From a checkpoint of a small mixture-of-experts model trained on Wikipedia.
Training: a variant of Muon for the experts, 818M tokens.
Below are experts of layer 6 (counted from 0) of a mixture-of-experts language model. Rows are named router (the router's row for the expert), down (a neuron's output weights, with its number) and show model dimensions 0-127. Each number is 500 + 40 x the weight over its row's rms, rounded and kept within 0 to 999. Numbers have three digits each.
Before each expert's rows: a language model's description of what the expert responds to. This comes from a sample of Wikipedia text that the model never trained on.

# expert 20
It responds to: Spaces and numeric punctuation. Spaces, decimal points, dashes, slashes and brackets between numbers in coordinates, scores, dates and math, like 15.22556.
router:534491460501479576541499490526395475473553557485539506496494558466488506453460526495473553508612469460551586519482537548439539564553573509460545460449492501598447477446488492538451502490512516515547509518496539536531516481466534486475495469522490467453434476544425474526442551506514502544437491495455535522501560582492449508519456555510520480447532483581441513484505447480518515451516
down0:475563522507482500482482453499434483464578569498478496535530469459456505478457507518504531483489554528442505540504503512480501517516537500475518582529507565452457443515532514501523514548493518473451545551529501479483521466544476581560519458435468434595381443477487605525435458537457553531471511509500522555473516476520477446490557578401485497468513511498486548525531440461568489516511
down1:532414520476505490518515548486584546433489537514516444535487477488554462544529529521543506460500526563488438466509482508464535481558453543507523504526501546503521467560504541455534481503543489470496509421486523479450462501486539555494451501465505529600518504604422482567424447421539534547508552526514484508550558531558452600534507457466491522514488449515493541481478546557466529519571
down2:400491500502500449541528526453458475445513515586502463553494469424533528542560541530511474463516531472485541411441524522555479537500509467474528473500494530532535572432539506491517431499401516474510510494496464465524513529461536503487553490567503521518587510435482511451527511515543481428403504541458443499531422537506532499514473490496437501499509506588531443523543525410523533461480

# expert 21
It responds to: Mid-word fragments after prefix. Inner word pieces following a short starting piece, such as ist in Assistant, ous in Thousands, ail in Thailand, plus am, em, and commas.
router:521479468482494532521525477543430505488545556535526510453545583443436486453412493464437516472556454528534552561518503488414542512556568528488517488478520476576467484439533446523447467525522444463556492519528528489535495471419540511497491451486449510431493464507444488526468552532515453574448469528462503522540559571543488514534469554472510468463541446544434473446469494528538515475550
down0:561459492417438490491510501447487403471542425528481457503504556497492529442521436537537570509524514530518404544467533465468500531459520411476485513516456503406456504462591422554524514475480561539461500556493496548470504486505507476539523522456466495536510479498487479484510474412483520554512433510461496542516433484507531516489474534526529558462546490462549543479577517542584457500494
down1:594552412407463469500521432536508481617422499514508493516555489558504531432527515550459478497503497513461503462519532466580454514525508425517448559497477443485498526521525504482517484477405520385522480500508523528483540482506523457482482476497526476486493446535497506526523548501448519549491484454476466526517438487447515455425476550543471490464534610475527462497497499501447544529534
down2:568468529535503566468536502538559535510530479556430488501492545514523506532541472498559542525409427510494464432488555504463503549498510555561584514506502517464433544574498534465538471538465513450534565543551474466494540490503495527489541484474474516440584463521504491569573500462622561492494484508426486496516483503550444535526492502431491513423477447490566483536526466489511479486479

# expert 14
It responds to: Hyphens and compound pieces. Hyphens joining compounds and names (by-election, Jean-Paul, Wilkes-Barre), plus LaTeX subscripts, model numbers and opening quotes.
router:520485476500478541532513470542432533486544563532520504464543602431450502455449479500445522465525449524537551572504513505409530497554590529474527495460530479558458481444527455511457462527519468457558477529505520495549484457404519503501487456476465493429468474516450464527455566531491442567452483517476517532541580566543478519522474544468510474470544445537438459451483493516534506463554
down0:482479483477548503422497483491529453601558471485454511560515532492528459497530511497437538551428519526525517538472484523491510459495504515432502523519559445486446449491462514561523512586524501485542432487540516551569578545438493554470491468549502515561526502502499427451552501554533480494508494534494485519551465555524499557545544438491520545543512407490488471577492561424503571546537
down1:451539519517450513440489449532564536491485579481510498437459553481558523567518471467473532484452450474531562484515444440494519488403419496484511466532482510459514543474455524493543499518496545565461534553501503528436511563480479505504437496477456411568468535442518511484567470553493430507542528479475477539459530592579573512501489529493443522498499478528490510518536519504461499392481
down2:531490506533512499484500475600562466509538559462463497472533494484510532487477432476444520489475538476436439515529583581451516476451449448563443530539538521597463541510427511568449523543533561451480493433465519538524546449446461594507540454539483480505487445462422560478514575500467568480459517501473478528507502488447490471493522534531495495513531520529515439498507501472466490431509

# expert 24
It responds to: Line breaks and punctuation. Line breaks, sentence-ending periods, and == heading markers, especially blank lines before new article titles or sections.
router:489522484505466460527524448496475483468490570517548512453543555420431506458467467473491516486516425522537595534507509485407464507558578467503530472411508531562502455453522442537494519520472435538543491512504537531537480475405513539515483493499439455412462459502464478506453509528504486610467508494445558524515540490515506491527425496450496469502572500543489474451528508549497506533582
down5:458549525507470444505527512526548564485492487503441519508576526515468516494551482500529529486444448494477456510606548465532552524537578457494498448489489541533487470515542511571476524535490528548477557457534481449460501417467543514467526569446493503405511441505498454493498390553558512502495558566475510441522521476512543554474507565435485536534549500537536566562467469507556500514534
down6:452624453451533558598554514555465532422533493499461456472505424477574492481517470548553487526478520512479516466514564480499549500547517591501516487466530523559480502438537567445472507462466496454448500464497493495480486454518517485579411547450485539515505514473477423544492481508490487528485573558464440529502483522448507530535564477483422455481466528465501554514455496528478475510492
down7:519436508485466452415417614491492509518473496509467459502521497424444469584456484549494509476535506564576525473505553493441443468447466460544465542489507496502491539588495508517506486478521523550510531429539545536484564477482447516523492547507590425491541495512504532532487485594518512571442511495484468481454458494511445464526539475491444522507465494457432473493551467562540532540513

# expert 30
It responds to: Bio copula and punctuation. is or was right after a birth-date parenthesis opening biographies, plus periods, closing parentheses, commas and pipes ending clauses or table cells.
router:525472481477488521536503485531434538487542554532530503450544585459430478457443476477443494459528460520529549541521498513428539508558591532471512482466518485607447476456547465522481471544505445453556488517518502483532496459412537513497489462499473510443470440511453493570448583534519477570441492535474525517529590526539489517551478529459513461472559447548465478445483510545517515468565
down5:491472502525529507527439464525581519505492501547577440467496497442517516426419547435541526451552519464487519534450558479601497512563525567516530459486463576469584512434509515541481589557495479509486538475478516500551525525473480525498485513551470452536537491467495432540493439482429568501452518546500505505463498469494481526533445535417462531479495532522447504588465487461476512534460
down6:547501525426491539476475541501502536445490522551481474522500538546513399519435434497570441439532583535493471526537437418486447483466533446488475503560522546524496489433496487526526460497565463528523458552482543464541459449486462570532492470483482522484526585430537458458459499547416476504503561568526509463484545522515453500532498432561507463465511508542512534497496467465468551431507
down7:485471459537532477515551546521535461508393495528524550479505522421525525477546414514506468461508479527452496462491549454481506589493537537520496529531490442479514506504501458573519417556531533500521461513578491517562493501447541611499442515509447558527481518479560591515491489479499489533547506465570524520466512519537567549519503473555475550439432489498479446532568452499477576514493

# expert 1
It responds to: Years, numbers, name-list pieces. Digit pieces inside years and counts (1988, 1085, 849), plus "of" in titles like Hall of Fame and fragments of names in lists.
router:511464464498498516549529461528404518481552536523512498461552577437468489465428493497465521490536426526540567559501513487406548502558597522481524494475523477585465484451535485527445464512505444466540485527531519489551482482424533511489505461477468492437486469516440467547470556553488446565445486509475539537532585526533478514540472553471505471458538456549441446452485517522526514472567
down0:564455556490533536446489506445449439477517490527531548549471472521527435549449508460456498512464427516500493529490479551552455525506460601440553508508529502505522525539467468528461487487524441501464536456490529485457521558552471442506426490511464509556533495554506449549411490506526465509523516479483484561482515555423502480568491533514363517525482527498585504423525550543527514513539
down1:413447464512493470522501413488539522469411505519503484568430482530461445434490434485536494436499456505526501479576506537486444531482539522524480492502593548505463475439458479489484452515539473508580510509422514475526487494440500563482568436457476486470509527508507489495498508460573440532446452483470469504562520449522570487494494524553487464510457480557449463543580581559510484511502
down2:450432454531591520522512499552507542413491507493471534525477514500479522515528445477496483505475468574493478423538487529529513491510490537564515476531565439551525514460449538526504564489474443499522460496531561505461423527438510528448574472481521523547512460452568548491457587502597510508464498482485481532532521573497434425477489564441485463494518494460520505546559555474484585547516

# expert 23
It responds to: Capitalized word initials. Single initial letters beginning a word after a line break, quote or pipe, like S-enior, O-wnership, D-irected, n-ormal.
router:508501479460504479520574488510479518512558523497505518460524563412464491474455482496483549454532534472533516552517503515492472434595599484487465459446508480517461503459506460501482475483578469451566565494512494519515495441431501496512459512476497541361469415516381511544497555547465498591453484544516495449411509509557474497513470510461506451482517483497487471505459493491506493436520
down0:470472535543518508478427437529493523485480559484470474507513595520517471555457439502543491479401506512476524484481519433519467545509508546459457521519534576451463498422482525550496538462462472451524466521536496435469528534500449489560545513528464436507574552499513465494548465482479490513582560430413528428488544544504486487548588490517534448439498535466495558528551485529446465490533
down1:494507444531538498558500427535476500468502522450573554615467478515474489471522538476503450490529509503554491484438499475608503430447599472468528471503538494489476391469489518501497588476524519478540472519553486450559476514534531455505488541435494477410498470488485501474562508537460499495533443547584444552506460514476513517447478456507540518477512507512484509584556467543488445511518
down2:449487529533494502515536499506506407579543508530472553542505497490493503475471524567506534516592431530482472549494515513487469431557472536491493546584592488515536516492581536525527483505478400458496605574488501526509535514450547567526488524472435465487508423531447504481503576508492504526491510494516533471495464462459485504536414482529608497509526452490526529466483471427536512464507

# expert 2
It responds to: Prepositions and connectors. Prepositions and linking words after nouns or participles, like of, in, by, between, from, plus colons after infobox field labels.
router:549458428510476480556479460514447570495525517520508482463515507460415468487438443470508527424475499445542529517505389489507533502534566516486463494520499443553475475452501511488503474566493430437564429555508525473464504527414484468484489492513486480504471507449492517543513502523512494485563513535424540445511588592533471519553511572525500463455487466512447445467507512570487514420548
down5:475491568521462473537517414473482571557528562520481486605486512500515488559549475463528508490495541457515519421419544474550550496459546478524537502465508512514490592460455479551510496496472552510549563436488455515472468444516423498515507495435421547469439508546532504543456541473512527496513515446488607511530494440495491508535493487563486436450544546514536511529510538418505480519459
down6:557436475492479490486454521483445549485482484573504548543500476497437416547483481459523468519535533501494486483536472533466491475527455494517473514562460358476527409565474508512532461443473423395523508536491552511483471551464531470479459541488568526484496581456483550492563523482527459519563537574449513492530544525560465507513499564507484437503503536541456539495521530525532519524549
down7:519455461543491486502434460484487502506448484483472560513420523573525512488531568528451512569529471595512501518505488542471529573489440514539530400541463595544588531463520454483487495570518444471546537487524491518420465521491528544447520566500450529513484475511487469532540489426566488503459494565528522564511478501489486450444501472462480454500458491467483482558488481537588461543525

# expert 27
It responds to: Conjunctions and word starts. Conjunctions, commas and table pipes in lists, plus word-start pieces like ex, ind, im, igh in neighbourhood and Highway.
router:512465482494482531537500468516418519498548548520515512441566592454447495461440481494447512455541435524531559559519504485411518519564574537468513482466531488575466477436536460511444477514505436479551501509510521463565483463427539507492486470478458491432461443516433469551459561537486474570459490507470510528514572551547470516534469559455526454466517461553448467470467493524523507467557
down0:521493518517522559452515530546482582515534526549431503498444477543550443565460468530527529447507488453492497535508444495568471425439491461475536458447492543530512492544524525540462476458532493519521434444488491536505500528546550422504503528485478521409441556542450524567498533483471434420448557467543554536492553549573505493511504480470524545499487510447543492551464514564406525531515
down1:509507516524523503474451540509446532478445467503432432532583508479524494531493483478479515458555573418461470549434521461539534440495513498467511477512496485492535478492493567517605507560512512467522562476511500495507504533461549483484447501445531423532554595444417484450472507497541513550523589528505522531490431501464497563499533437500419460501474526521484577522520491515475598469538
down2:489561436546469509471502471461446492488576487516514526482498412509523550481557523462549537489457536502504455509493503535485463521470490467554440486522515519477492602527519404504510471500528503545527504456533581555571545500473524576466475465525541483546528449482601542524489559523524535496532456437512483490502396432537560431496519463473506561530551490473511471541485465565436491453482

# expert 5
It responds to: Table numbers, infobox labels. Digits, percentages and pipes inside statistics tables, plus infobox label pieces like Country, Born, Coordinates, No.
router:508464471477452536519548448539425517483526532524531517443550605431466495462428483496461507463550456533533558558508516482424544490570579518488519474489541484566496480443563451508471479538533443479578522513523520484539476473428539511478475442483456515437455465520455499547455549523496465562446491519493509526559579538538502532542479565460490485490568451537462466486482491513510520442556
down0:498498505534522488455511428539495506454506517497443500463549489533511467552516519523485529487505492501534458417529542488535537387511450540486516536533484527564439504481535591505489449470515481472462487436502463570499491549562531540450447483471450520516465539525501505571465547488462554554478440400496535444447532518492583496524603597537513543556509564525469491513529520530494475496557
down1:522443435465527579571503524507468608505528497527512552477488488488492519495534573504508520506475487451507455539431528548481456551558548493451436510500551504427529535478474524549567571500443477547502584564544465408440565569496458566490507608493501578478509472524489502523544518547469491504539500529514485525470500531559559495455464521515500508508513548478566501449531488519496517488482
down2:547516423462496494509532499526447564504524551461452475479541533513599541472453565475438521524494540481508499513535518511436586571521496497511502406539479448480447509497501551467535511488523470494498443549472502477550467486446431460443470572553543480521518457470507497472578498463484469433481606487457504463450547527510475520531482573494526411481584482530502537502520442477509446488490

# expert 6
It responds to: Months and year digits. Month names and year digits after in or a date, like June, 1933, 1989; also word-end pieces such as us in versus, ir in Airport.
router:520474466498493536537526463519434519490564547505528508457550581442445491460431480484451516474543443523539560555517511493403533503566589533469506480475526475580461475441541467518454471518521432462562491515517531480546487477411536502489483461479462498433463459504445473540460556533500450565449481521461524534531583552538484515524469552466511462467547462547463448464478491522525513469557
down0:522555513505497457489510532486474513509493473525543525427484484544542556530479464508443500500529595523559492555419490520495518455502494467558515493549469503566487501576507483449497460446449526510586448472467423489492452479523526509481556534515391441474493583463457510484486489434479476543505496554577445540595495582507508498493450530522445536502559485558462513446536563538496467523491
down1:475547487460537540503486454472520485515472495521559531512466476519516470430384535513483509490522469427505506611471499415500497554547471434497499535657541450469509464545516470507581507540493489544560470455485461501473513511515523496465494502460487537493471478475498515536569416512487509463511484494489499519489439492502427519518500504448489512557516506389493498478386437509487527490477
down2:520518413505467498447492467461485425493472538528609463484518464514533471432506475460566488521500468460489571572537472478493468498490478517498498473466543486502411460516506565513410526530513442506493579538517499540459492526495483550457464444485517432488433469466521532491478550437544502513441490459511549482476507571430454492506437507468530527472458477460482476504504464437591427586504

# expert 7
It responds to: Name-initial pieces. First names and the opening capital or syllable of names and capitalized words, e.g. John, William, Kav-an-augh, Thom-as, S-eason.
router:534464452448465521539484471466438502452526529514508490463620572476448494471439515433482548451516504573558548533502502492435498485539543493490504462474525485584468482447518463505475488534566442429507473492489505478524516468491512512502505440486492481412465392520465468540465505526526464582414465516451505505517587548537461519550457550466499470448549465535456443472498521506485515477544
down0:448485412534451544550488480491462448525506499502572457417494592507550469387504505464456541510441457553487536520505496452462473466541499475519562454531448460471490438538462513522531469467456430495550504483509454513515557466493514546512537541572435530523445503496525493478491429585490498400491537545531501482556564455467546544485526506467489537521495479511451520486519479505537539462432
down1:538514607506469449526468450480567474532569437501485509439517428484543558560550457521484473452521529452439537442470467455506491505526531455473524609524527542496495458546552458528482496512498490481468517457500495516560607492518530456525526528484542511476538442432491570477497505543501532498502490535498491509519538517467492493522465501508499556496425502436531433479435449483620530475550
down2:550529551489508462415526508528547479533466492511497501500533501550465488474528562497495478495460496433492424465526543519518487559469508455504410428543539534526552572448484489528503525471541522531502579559499530481502521575534511492613558514449470482462509475560455512491530555558496504541416491538446536501442520512524497501548577569431513476524559437455444482493540457523442487528461